config.yaml
hidden_size: 160
n_experts: 48
d_shared_expert: 0
moe_layers: [0, 1, 2, 3, 4, 5, 6, 7, 8, 9, 10, 11]
routed_scale: 2.5
norm_eps: 1e-05
tie_word_embeddings: "early"
max_grad_norm: 2.0
batch_tokens: [65536, 131072]
train_tokens: 426300000
max_steps: 4512
Below are experts of layer 3 (counted from 0) of a mixture-of-experts language model. Rows are named router (the router's row for the expert) and show model dimensions 0-159. Each number is 50 + 10 x the weight over its row's rms, rounded and kept within 0 to 99.
After each expert's rows: "comes after" lists some tokens at least twice as common just before its tokens as in all text. This comes from a sample of Wikipedia text that the model never trained on. Tokens count by the router's weight.

# expert 10
router:50 69 57 44 41 63 37 65 55 54 64 60 61 36 35 64 54 59 52 66 56 62 46 52 46 52 70 58 43 63 44 66 48 49 32 34 54 54 38 38 44 61 64 50 45 46 53 57 57 65 47 44 39 61 48 43 59 63 51 52 42 49 47 47 24 41 61 55 48 39 41 55 57 51 42 45 61 58 82 51 51 47 49 47 55 52 56 48 48 60 68 53 50 55 48 45 43 39 51 63 60 47 63 68 44 37 43 61 36 47 54 49 44 48 54 51 35 57 53 44 60 45 55 47 56 55 52 61 53 43 26 55 47 68 51 75 51 48 51 21 62 61 51 28 61 64 48 57 40 47 54 40 57 39 54 63 50 62 34 44
comes after: " the", ",", " in", " United", " New", "|"

# expert 8
router:55 65 55 17 54 56 40 59 38 61 52 61 57 48 52 39 50 40 52 44 46 57 51 56 40 58 25 35 22 51 52 62 32 53 51 40 35 55 47 60 61 40 59 43 54 37 39 61 29 36 34 51 49 54 43 42 40 72 48 55 38 71 45 47 39 38 47 60 44 54 54 44 65 47 40 38 61 52 58 47 64 50 37 41 50 56 56 42 53 53 54 47 44 39 47 44 53 60 57 51 61 37 41 43 47 64 54 45 48 43 55 43 41 54 32 58 42 53 62 46 54 51 44 57 50 58 47 47 33 57 41 55 34 38 46 57 51 58 70 45 56 57 57 52 70 36 52 57 42 52 36 37 65 42 48 48 27 52 52 72
comes after: ".", "\n", "==", ").", " ==", "\"."

# expert 29
router:58 60 47 35 43 57 40 67 40 53 64 64 61 43 46 49 54 58 60 51 58 47 59 63 49 41 44 32 42 47 53 65 31 60 41 50 40 48 51 45 65 59 58 47 31 33 53 62 44 51 39 47 27 59 46 37 40 70 45 36 63 60 35 32 43 43 61 51 39 38 48 48 60 47 41 37 61 38 59 42 55 41 45 40 53 57 62 43 64 53 63 50 49 37 63 44 42 52 62 67 65 39 53 46 48 48 64 56 44 46 53 35 38 41 41 54 48 59 44 35 56 52 61 48 37 52 32 60 54 63 46 63 43 55 61 64 28 49 67 31 59 52 57 42 61 46 54 44 38 40 34 38 58 43 64 56 43 54 41 63
comes after: " |", ",", " (", " at", ";", " for"

# expert 12
router:53 64 40 45 38 51 55 63 38 47 62 57 49 58 47 41 54 60 49 52 47 52 62 51 40 47 44 50 37 35 59 50 41 51 54 55 28 52 43 43 53 67 57 35 38 54 49 65 43 54 32 59 38 56 53 53 52 49 48 24 53 57 31 29 35 31 46 41 44 65 56 39 56 72 49 29 52 46 48 44 53 37 50 41 65 48 74 54 56 54 50 31 49 57 53 49 42 27 66 55 60 32 44 58 41 63 54 56 34 48 53 59 45 56 47 64 43 54 47 38 56 75 63 47 49 55 46 54 69 65 48 43 50 42 50 56 51 48 52 42 66 38 45 50 62 47 46 35 50 33 42 37 53 52 62 72 57 54 61 43
comes after: " to", " the", " and", " a", " not", " be"

# expert 43
router:60 65 64 32 54 59 35 53 54 55 66 67 47 47 54 62 42 45 66 49 66 32 57 51 54 44 36 39 43 55 38 55 48 45 34 45 45 65 42 58 59 41 50 44 56 41 44 65 47 43 38 51 52 56 34 30 56 60 39 50 46 50 44 47 31 42 42 41 46 31 54 55 58 38 39 35 64 65 66 46 33 44 51 46 42 62 72 40 57 55 47 43 43 61 67 54 54 40 57 51 67 59 55 39 46 39 50 63 24 42 44 51 50 52 50 49 48 50 53 48 39 48 68 40 43 64 47 57 61 49 40 63 44 60 70 57 51 44 56 39 71 55 54 57 71 48 59 59 53 35 44 54 54 39 52 50 40 72 41 52
comes after: " in", " the", "–", " In", "In", "th"

# expert 45
router:48 49 58 41 47 50 43 65 38 39 51 57 74 50 46 56 57 50 50 50 41 46 51 66 56 55 53 57 55 43 51 41 52 55 48 52 40 52 48 61 57 42 65 29 35 39 54 63 37 51 43 20 57 40 35 34 51 48 21 38 52 38 32 38 33 50 66 52 39 46 56 68 56 53 29 46 49 36 52 24 51 46 47 39 51 48 61 52 61 50 57 33 55 45 54 40 24 50 62 60 54 40 54 54 45 52 47 63 48 73 39 52 49 48 40 47 56 57 58 39 55 60 48 55 47 54 45 57 55 62 47 54 45 64 50 60 60 47 61 40 53 43 58 43 47 49 50 32 36 40 48 41 70 48 39 56 40 67 30 53
comes after: " the", " of", " The", " and", " National", "'s"

# expert 25
router:63 55 48 42 49 48 51 58 39 67 61 54 58 30 32 39 40 51 51 43 47 48 49 47 55 48 50 25 45 48 46 61 48 51 45 55 26 63 43 53 30 52 65 51 53 43 64 61 39 63 45 40 47 49 41 53 38 55 38 53 45 53 41 50 35 25 52 62 26 45 46 43 53 50 35 42 59 49 69 54 38 41 47 41 61 45 48 51 46 46 52 39 45 50 68 41 49 41 57 55 51 47 37 39 50 62 38 62 52 42 47 30 41 41 57 51 47 44 50 50 47 53 57 41 60 52 40 63 36 48 49 55 62 46 52 41 24 54 54 56 62 47 59 35 47 55 57 48 45 59 14 52 46 42 65 69 22 45 52 60
comes after: ",", ".", " that", " where", " but", " and"

# expert 16
router:52 53 47 44 47 64 42 52 38 46 65 56 61 36 44 70 47 44 58 41 55 56 56 63 56 38 43 38 38 45 51 54 52 51 50 51 47 37 39 54 42 46 46 42 53 48 35 66 42 41 36 37 52 58 60 53 40 41 46 44 81 44 50 38 39 38 50 46 58 33 55 50 58 46 42 50 54 49 50 42 52 55 55 41 59 61 73 57 52 52 51 37 49 38 53 41 54 61 39 72 57 30 37 53 44 37 54 52 37 41 31 46 46 69 59 68 59 49 40 54 62 47 66 50 49 47 47 68 53 56 49 68 47 53 52 42 55 41 56 24 67 25 59 19 52 46 43 37 48 58 54 51 60 43 63 53 35 46 50 60
comes after: "\n", "-", ")", " Le", " Born", "=="

# expert 36
router:56 63 53 39 50 69 57 46 35 46 58 51 69 61 43 52 34 39 57 43 57 56 57 64 58 42 48 59 37 48 56 61 54 56 41 44 45 38 58 44 53 61 49 42 47 31 39 58 56 63 47 27 40 59 36 43 42 58 57 45 43 52 44 50 41 44 67 41 47 28 39 65 41 42 43 45 52 47 49 47 61 19 47 44 58 57 54 35 45 45 59 56 64 54 49 35 45 61 65 42 51 45 42 39 30 49 36 53 46 46 56 56 38 41 31 51 32 71 48 51 62 48 56 43 38 47 53 52 50 52 46 71 39 33 48 53 48 40 50 56 53 49 65 32 47 48 49 41 38 40 42 33 62 48 62 67 34 70 50 52
comes after: " of", " the", " in", " for", ".", " F"

# expert 4
router:46 79 57 38 35 48 49 69 35 43 60 59 53 55 49 52 48 49 47 64 54 34 67 60 45 42 40 37 46 49 51 61 53 56 23 61 50 70 32 50 35 46 47 47 48 52 57 72 40 63 41 30 28 64 54 51 43 69 39 46 52 46 41 37 33 37 61 39 46 69 63 60 50 60 33 37 57 39 49 46 50 55 52 34 71 47 58 43 70 59 60 46 42 60 57 42 42 53 55 64 70 50 67 46 45 56 45 66 44 53 46 62 51 54 46 50 47 53 55 39 48 56 51 64 42 61 47 48 66 71 47 55 50 53 56 50 56 39 52 52 60 52 61 48 50 49 46 36 43 47 45 42 53 45 58 59 50 64 51 46
comes after: " the", " a", "'s", " his", " and", " an"

# expert 7
router:51 51 41 36 56 49 40 62 49 62 54 70 52 55 41 46 59 51 56 48 44 37 59 76 51 23 41 56 41 51 56 46 49 52 53 54 40 52 48 22 52 53 49 52 60 52 67 59 57 62 33 52 42 63 27 37 50 55 53 52 62 59 45 40 54 47 59 61 39 39 44 58 56 62 39 26 56 52 63 33 64 57 27 28 47 51 46 55 63 44 43 36 39 43 71 53 56 58 56 52 50 48 49 49 52 46 51 59 59 66 55 31 47 47 45 64 50 66 43 45 53 62 45 47 51 56 50 59 45 53 46 56 38 49 53 56 59 55 62 26 50 53 53 34 68 47 47 57 44 34 44 44 71 39 59 63 50 41 42 61
comes after: " ", ")", " 0", " 1", "%", " —"

# expert 26
router:51 67 47 39 42 55 55 63 40 53 58 54 67 44 43 58 49 45 44 47 57 48 57 59 61 48 48 36 43 48 51 62 56 51 47 40 48 50 61 56 66 44 54 51 39 36 35 57 47 49 36 46 19 48 45 48 28 56 48 42 54 32 30 42 40 35 47 44 50 52 23 56 61 50 28 45 65 47 52 35 52 45 58 46 58 58 46 50 68 59 45 47 47 44 48 39 42 45 46 51 61 51 44 43 49 56 42 47 70 49 58 49 37 40 32 45 53 55 61 30 63 46 72 59 49 62 42 67 67 50 50 54 46 51 65 44 35 65 53 40 51 52 63 46 51 56 48 51 43 50 19 33 45 41 43 60 43 74 53 62
comes after: " in", " of", " on", ".", " at", " to"

# expert 18
router:47 58 44 48 47 39 56 75 38 50 64 55 58 59 67 52 52 32 52 61 50 49 51 67 47 16 34 45 57 65 48 47 42 41 31 39 46 50 43 26 62 43 48 48 44 45 54 52 48 53 49 48 39 58 49 33 37 62 43 41 70 55 43 43 41 41 67 60 56 49 61 42 72 65 43 44 57 55 54 43 57 39 50 40 43 60 57 39 49 45 56 47 45 44 66 56 55 61 61 58 40 47 52 51 45 56 31 49 54 69 62 44 29 46 52 55 31 51 50 58 72 54 51 54 50 53 51 53 45 48 51 45 33 40 53 53 48 59 59 31 62 49 44 26 64 36 55 53 39 37 38 43 68 49 47 50 32 48 47 56
comes after: "\n", " |", ".", ")", "==", " =="

# expert 46
router:55 51 31 51 44 53 39 57 31 41 65 50 49 52 46 40 43 37 54 45 45 27 58 68 54 44 43 53 58 40 29 51 35 47 50 64 30 56 48 58 48 54 60 47 38 49 34 58 44 48 36 43 51 54 54 41 44 42 42 58 58 59 39 30 21 60 44 50 50 44 52 56 47 51 46 43 53 44 60 43 45 54 32 25 47 57 66 62 61 53 53 48 42 48 59 35 28 49 61 57 59 50 41 60 63 63 57 67 50 45 45 41 57 66 42 61 39 48 33 56 55 53 72 52 61 48 25 56 70 63 42 59 44 42 59 59 68 55 48 35 54 48 58 47 60 41 51 35 51 56 48 47 56 52 46 63 43 59 43 57
comes after: "-", " |", "|", "==", "===", ":"

# expert 2
router:57 58 43 38 53 46 39 60 44 36 56 66 63 43 50 59 39 52 50 26 52 53 47 64 31 30 42 61 47 56 54 56 49 55 44 61 57 49 51 29 40 41 51 45 39 42 40 59 36 56 31 58 53 42 45 47 56 66 32 58 48 57 46 51 52 34 40 42 46 45 61 55 51 46 44 42 62 46 44 51 49 43 48 46 64 53 48 47 63 56 62 43 53 57 60 35 54 59 54 61 56 48 48 55 37 48 57 71 41 35 50 54 44 52 51 31 61 55 52 46 66 32 49 46 48 63 33 44 44 71 42 62 46 49 54 52 26 65 48 60 52 36 56 43 73 45 53 49 44 54 31 49 44 53 59 51 62 41 27 84
comes after: "\n", "\n ", " as", " known", " such", " well"

# expert 0
router:63 51 54 45 41 59 45 72 49 64 54 57 58 34 60 44 48 67 46 48 42 39 54 55 53 44 51 58 47 46 52 45 24 59 48 58 43 36 49 37 60 61 47 43 30 38 52 57 50 55 43 27 37 46 45 43 36 50 62 53 46 74 50 44 43 53 56 51 55 31 50 65 53 44 42 43 57 44 55 35 56 35 55 28 58 62 58 44 55 40 49 60 60 50 57 38 60 62 60 58 59 40 53 50 57 46 46 59 58 50 60 46 42 51 46 33 46 67 33 54 53 38 46 60 36 42 40 58 53 50 33 71 47 60 79 51 35 62 67 38 55 55 44 46 53 46 58 39 30 41 36 36 57 49 44 50 55 59 48 72
comes after: "-", " (", " \"", ":", ";", "/"

# expert 40
router:59 62 42 33 54 55 41 55 48 67 61 49 55 41 29 64 40 49 45 50 48 47 69 59 45 36 57 48 50 53 53 56 35 64 50 35 38 57 56 44 59 70 63 62 40 48 48 55 36 52 52 54 52 61 28 50 57 57 49 53 47 50 27 43 24 42 57 45 47 48 56 48 57 42 37 52 43 33 39 60 46 56 55 52 47 70 59 46 69 45 68 47 31 51 66 44 32 51 52 50 71 42 62 39 41 55 37 48 53 35 38 37 58 53 33 81 51 46 46 53 54 43 51 61 52 42 45 61 59 49 56 69 39 48 59 57 62 55 46 44 48 43 57 51 64 56 56 39 48 57 41 43 53 49 73 44 53 46 51 65
comes after: ".", "–", ":", "′", "°", "8"

# expert 28
router:55 56 62 51 48 49 36 52 35 50 58 45 45 25 38 40 35 51 53 46 47 28 60 53 39 38 62 49 49 61 50 58 40 45 51 45 50 70 34 48 58 56 63 35 37 40 53 56 57 71 39 54 40 47 47 44 42 63 42 48 51 61 44 44 47 50 54 47 48 47 21 58 69 51 56 47 53 50 71 46 50 57 50 31 57 48 55 40 61 48 59 40 49 60 65 47 17 59 55 47 55 34 58 56 47 62 57 64 37 73 49 56 58 47 32 53 47 48 45 53 45 46 43 52 26 38 50 53 48 48 41 50 49 51 57 51 62 71 60 48 54 46 30 43 52 40 48 28 37 33 43 35 60 41 63 58 47 54 50 53
comes after: " |", " ", "|", " by", " Party", " —"

# expert 44
router:53 58 48 38 39 46 56 63 44 49 54 61 57 47 51 40 52 54 58 58 58 51 58 50 45 41 58 59 52 33 34 46 47 52 34 56 30 67 59 47 54 46 58 33 58 45 50 75 42 56 45 48 36 57 57 45 42 59 47 56 64 56 42 29 50 52 57 43 55 46 49 61 53 57 34 37 47 43 52 42 43 49 45 30 43 69 61 48 55 61 55 51 65 69 56 60 53 61 41 49 65 46 69 65 44 47 64 59 34 54 41 39 33 61 64 70 64 55 55 37 54 48 47 53 45 61 37 54 64 49 34 54 71 18 65 52 36 36 57 43 66 43 66 52 55 46 47 40 53 51 44 46 45 41 64 55 40 58 54 57
comes after: " the", " a", " The", " in", "W", "'s"

# expert 23
router:44 51 44 37 15 35 57 66 50 51 67 44 49 47 33 61 56 45 56 48 40 56 57 60 43 39 53 33 32 63 54 72 49 39 40 35 44 42 61 35 60 46 53 41 36 33 47 53 41 55 40 47 37 41 44 48 49 73 53 48 51 48 44 51 45 42 43 54 43 55 55 44 47 35 50 48 42 29 54 43 44 64 49 50 46 60 61 39 44 58 49 46 54 43 61 41 58 56 40 53 75 57 59 47 62 37 55 53 36 37 49 54 40 46 57 61 59 59 46 48 50 61 60 39 30 42 35 50 45 66 45 64 40 43 55 56 32 61 65 41 48 61 44 48 60 46 70 52 47 49 35 45 49 54 54 50 32 75 40 56
comes after: "–", " (", "|", " in", " 1", " 6"

# expert 20
router:60 50 43 41 48 43 53 69 37 56 60 62 57 38 49 49 61 45 50 47 55 51 70 52 53 46 44 50 58 34 49 59 36 48 45 43 54 43 41 47 36 42 57 48 57 37 31 67 50 73 47 43 52 53 48 37 51 58 49 35 51 39 44 44 35 43 76 61 46 49 49 50 51 62 44 46 67 33 49 51 51 50 42 41 47 43 46 62 53 52 64 43 37 47 56 49 27 35 78 64 61 63 66 60 48 60 54 67 60 56 51 41 39 52 51 50 47 52 59 46 62 60 63 49 53 28 39 64 58 45 37 75 45 63 56 61 43 59 57 46 50 54 54 50 59 37 35 47 47 63 57 20 53 38 47 60 59 49 33 59
comes after: ",", " the", ":", " of", ";", " and"

# expert 13
router:65 54 34 44 58 43 28 54 48 38 70 62 56 35 36 53 49 50 50 47 49 57 42 57 52 47 45 40 43 30 46 54 47 66 52 57 63 48 65 51 56 45 66 38 40 51 53 59 31 66 60 49 56 48 50 39 49 61 44 59 74 70 44 50 50 52 65 48 39 31 38 56 74 49 47 53 67 58 72 43 57 41 45 58 62 54 61 35 58 58 78 35 51 47 59 51 47 51 49 53 58 52 40 56 48 56 44 71 49 60 41 44 38 37 53 46 30 41 44 27 55 43 61 64 43 52 43 52 66 64 47 58 46 49 51 63 48 70 60 50 65 52 49 44 67 54 49 47 45 48 51 42 53 45 59 56 45 57 36 59
comes after: "\n", ")", " ", "|", "\"", " 4"

# expert 14
router:51 46 43 47 42 49 53 58 45 65 66 78 51 37 38 63 58 54 71 48 45 50 68 57 40 23 58 30 50 53 56 51 52 41 44 51 34 35 52 48 50 58 55 48 41 49 55 59 51 61 52 50 42 41 46 41 41 55 45 42 55 65 46 34 41 54 60 43 50 38 57 50 43 49 40 40 43 25 59 53 57 33 35 37 52 52 47 44 51 48 59 56 66 51 57 48 42 48 67 42 80 56 39 48 46 52 47 57 56 61 38 46 53 55 41 54 39 51 47 35 36 49 54 50 65 42 38 65 38 57 41 80 28 49 47 65 41 46 64 42 63 57 59 48 69 54 55 44 51 39 40 51 63 41 57 44 45 51 59 65
comes after: " |", ";", " 0", " 1", " (", "|"

# expert 33
router:54 57 36 46 49 59 45 59 41 61 56 59 61 52 51 44 34 67 51 45 45 42 59 61 52 29 35 64 42 47 37 49 27 46 50 61 58 45 55 43 45 53 43 44 52 28 69 63 49 43 37 43 49 51 47 42 54 66 60 51 48 62 47 29 53 50 58 43 51 56 42 59 51 61 50 46 49 55 50 45 61 36 57 36 52 64 45 32 56 57 45 46 61 59 61 50 58 49 48 66 61 45 34 56 51 44 39 69 47 60 42 52 23 68 38 51 40 65 43 51 53 46 45 53 40 34 41 52 56 67 47 61 44 49 56 42 37 72 60 60 54 49 60 47 53 41 61 29 53 53 31 41 45 56 66 37 40 51 56 82
comes after: "-", " D", " \"", " (", " d", "D"